Weights of a small mixture-of-experts language model, trained from scratch on English Wikipedia.
Size: 14 layers, width 128, vocabulary 8192.
Experts: 48 experts in each of 14 layers, 112 xIELU neurons an expert, a softmax router.
Training: 417M tokens, 6338 steps.
Below are experts of layer 3 (counted from 0) of a mixture-of-experts language model. Rows are named router (the router's row for the expert), up (a neuron's input weights, with its number) and show model dimensions 0-127. Each number is 128 + 24 x the weight over its row's rms, rounded and kept within 0 to 255. Numbers have three digits each.
After each expert's rows: a language model's description of what the expert responds to. This comes from a sample of Wikipedia text that the model never trained on.

# expert 33
router:150151143150131120156096114117136161133134156096135102152100113181134131102118101106084157129122141118146132110096165136141124151121115138111132124114179130100094135136130129106082104130109142145128112090119141129130091103124135116181096139122153101114170135096101114177120126125129105133146131158120153144160192154136139080141134169129139081167152106105128087143145087156102076156129
up4:099143102125133123155106148147132126106113100114116140120150151139144065129141152157150109160140133105123079178099156124107089127153103089129111142133116118149134090171112141081132146085143144143157142148161112112120111131107130161113133114124099107128090131138114125161109105110128141117113137121195110118073150144138079117119098152159095120115123156084145135182168109145128159094151
Description: Single digits within numbers in statistical tables and numeric lists, especially the first digit after a pipe or space, such as 22.7.

# expert 13
router:156097134127094129103139120169128093122147161171134111130120126117151132105080120153131081107187135079169133138133144148115124112116173130110126148109124121116056172093100118104137070136159097123117137136110101159142105115139088113136132104177111119127158150119112105111096098144120167120123120113117141114125144117153127115115089076110149114149108146145164104123108117139142083113136
up0:132115093104159122149108141111186113124100121150091077119140143135127136135140103118140100135112059136115126079094138158111140130114104132130124125104157105143101107122127139184147101110149133138173127140107145128128147137119122132103158165134136156117140164129171135128104113095150126060127129150129165156154117115106107093150110139139134144179111166100142075153126137158096108158088
Description: Short abbreviations and letter fragments, especially measurement units after numbers like m, km, mi, ft, plus odd name pieces.

# expert 4
router:145152140143126115105107138145079114138166124097155137168121108155120148176148086133142127101145117085101153112077193147125126145089101172166156088140120109103090153114105127095113113133097103155121081108090141101149102141134136132150086114135159140117163128132105154166116117101111154136146116131128139096107117108131107110122143101163162160121149111152115148156146104111129135165116
up4:152065109149180158078143122148107140105165126151128130117124160151153097094128140141150125113108106129099150120141086128153097093174151134116136148116164134113111150091105077167085081146107157128110128171152101175139162103125147131142152139129133136155134111131094132089145127153167136113116144146142103153119158115126117131121123122073125099155119114132139152107106135093115086135124
Description: First digit of years, dates and counts after a space or parenthesis (1947, 2017, Season 2), plus plural nouns like players, goals, countries.

# expert 26
router:129104165146092135123114135148143133182128089140125092087089116127103142165132126125137138090147112111100126090079169087147111117125119147173123140119093175099133151131119153131145147170120139138117111152104135081133095128126154115082120131151162141167114112114165157162153088168149130153153142123119151150105165098096113114116118115135158132153154128162111178148145101125137123125158
up0:132154098125152108123119093131134156109113103149101151095119109128182124149130147115134106151101131143137122140141119128078139094138143069129135131108123126139162095155133139143137166172101158091136113121101117131141112038108116151143140123149126181119140113155120163126107169112134110123144036118126119162122133130109109108152113160105153116121142150122169140119111123109100122161154
Description: Word-final suffixes, mostly plural -s, also -ing, -es, -ers, -ions, -ities, such as Altars, images, selling.

# expert 18
router:141171134158121133138120122102098185168117143125178131152107109122171162125091092103173119086158170125108127134124132112093168119110108130105156112127130131099125066101110131141110095147110130129119090105151142109085113162118089109157118105132132127105127110140113125165152106101141095125154145127143124097147117093114098108152161138102139093103136112113154149108165122106104093163101
up3:121163130114137104110118145115106139144087126165101115155147152161108080156146132180174156121135123121112135104120122149118121124157130087139105083127073181109145135105099093096160142119126113144171167133122126161158173149162143175115122101109139165124084139107129134156089132109109119164125116136107131155120136134142123128140129157146139135153117129160140140127146079140093106076156
Description: Single digits inside years, date ranges, scores, ISBNs and coordinates, such as 1897–99, 1687–1987, 1968–69.

# expert 11
router:151125140119112115109156116164111143111081133146133097168124112103138123112149144159105146169136144110141144164096137130134097135096151137129142141081114138161125136149189117123150082145161120110134152099092139141118138163175087136140122135164154107133140157154089127170111130105111162140130104129154135102156175166150152163107125142168120130131134166114105116089159119131160143075164
up4:135081102129122145138101098110100103093151127098115086138129147145137165124130151122118140079131094128138083135138084122146091146153145145153177131103149110137133164160099169110098116153121098089152111159165098162114122142121129101126105150088140152145150103131123137138126097131127130130126085140106122131123125086138133080111121103075116095132127068149145107113131168124080119092141
Description: Single capital letters in abbreviations, codes and initials, such as U.S., TSN, UAB, W/L/D in result strings.

# expert 7
router:129175099090128086119087086152129128065097100177141099166158176127111108120093140143129106162133135128147155118149087131143111140138113120119149123173137118098174112153171144144132122135122118166138141129098115128110182113131094119118172155121097117117111131179114121119148134125111159136129123116128142120105114126140075104131151128110150103143166139091090101081133111102134137145133
up0:147168171119129126145108126110116119160102089169093143154093140101108122079156124121169135096137130180163095158108154153132109109135122063147142133131108111128126105115117113158098164152083154138125113113143069096084167123119129135075152080132131119125111157080140160124129135122130123133094152123142141144113151143126120191113145137120132116114144122118109125120131106101113120138092
Description: Opening syllables of proper names, often non-English places and people, such as Sa, Lo, Ri, Ka, Ga.

# expert 31
router:072091144103106108140168146141129110104158184116091133130110120145128143129120141161122122073127075100154124103131111122142149123123144078135146132145087116119117159153132119130158118150152105078113128138134122122155097106156128172145108145102128139128141127159091183082098129083111103171101138136165086098133137122138118115181183123126158113149123128143124143132120103143144134141126
up4:126105136111166130134121115119098138120149117180151095116183136130094139142120178141129149089120159139134110106100155130132143083132126105140161157099170115104084139107150155096124158168116103104172132140094128122123152139160112148145108129094136129080111082131163156131110142132106110137112135175107104173154163161136145138125096175151110129132158119142135133115164113138107093123173
Description: Articles and possessive determiners after prepositions or verbs, such as the, a, an, his, this, its.

# expert 40
router:174114074084109060069181116160102100146163135119097115144149134088132118106142105151148134170123156122134085100135158143139129122115118100109137125129131127136123148110141121143104169132106103142129113139118103089160154132160107151117174112120105146119124151138103101101122131094108177159109123126103152115135117113139092116125124160103147128136165100105119110104097127107119155167166
up1:144123145109138157153095081133105130101143131160143103129154138158122154109143109114141091153147108095150168134124136150130156120137128110150154119113148123136120178168080143112095174120107127119107151129144163132127092109103104174136105105122153117112099117121141124126141104145083129119127124180120171140120123179084108166105162152123115173118100179116178109100128132171132136140164
Description: Given names and name-initial pieces, often in sports or music tables after pipes or country codes, e.g. Robert, Steve, Larry, Joe, Al-eksandar.

# expert 8
router:084128119081166148177133125159127129122143155114101135120160105132135159114115154123120111124135113125105133153148135118104142135080142097148142128152106125084118144139092113138159133191133138161116138138116150138128084130156110173131093173117156125168130098162100156091174114104168073114130100123141082116116173158098145122114108163116113133134110155167141153144130159128128145144147
up3:098165112101114147114138125120111116144119106169165141106160142186108141136147141122164099127135126125094095127143177118091127085114118123110133129148124114130147110131116130135096127168158130131099145127109146132155113099144202121177117172096130108158175096124139158112169115139115141146099142160164120125143114115133123147107112099090082133096132156094124102140151152076131123095096
Description: Articles and possessive determiners starting noun phrases, mostly the, a, his, their, its, plus possessive s after apostrophes (company's, Serena's).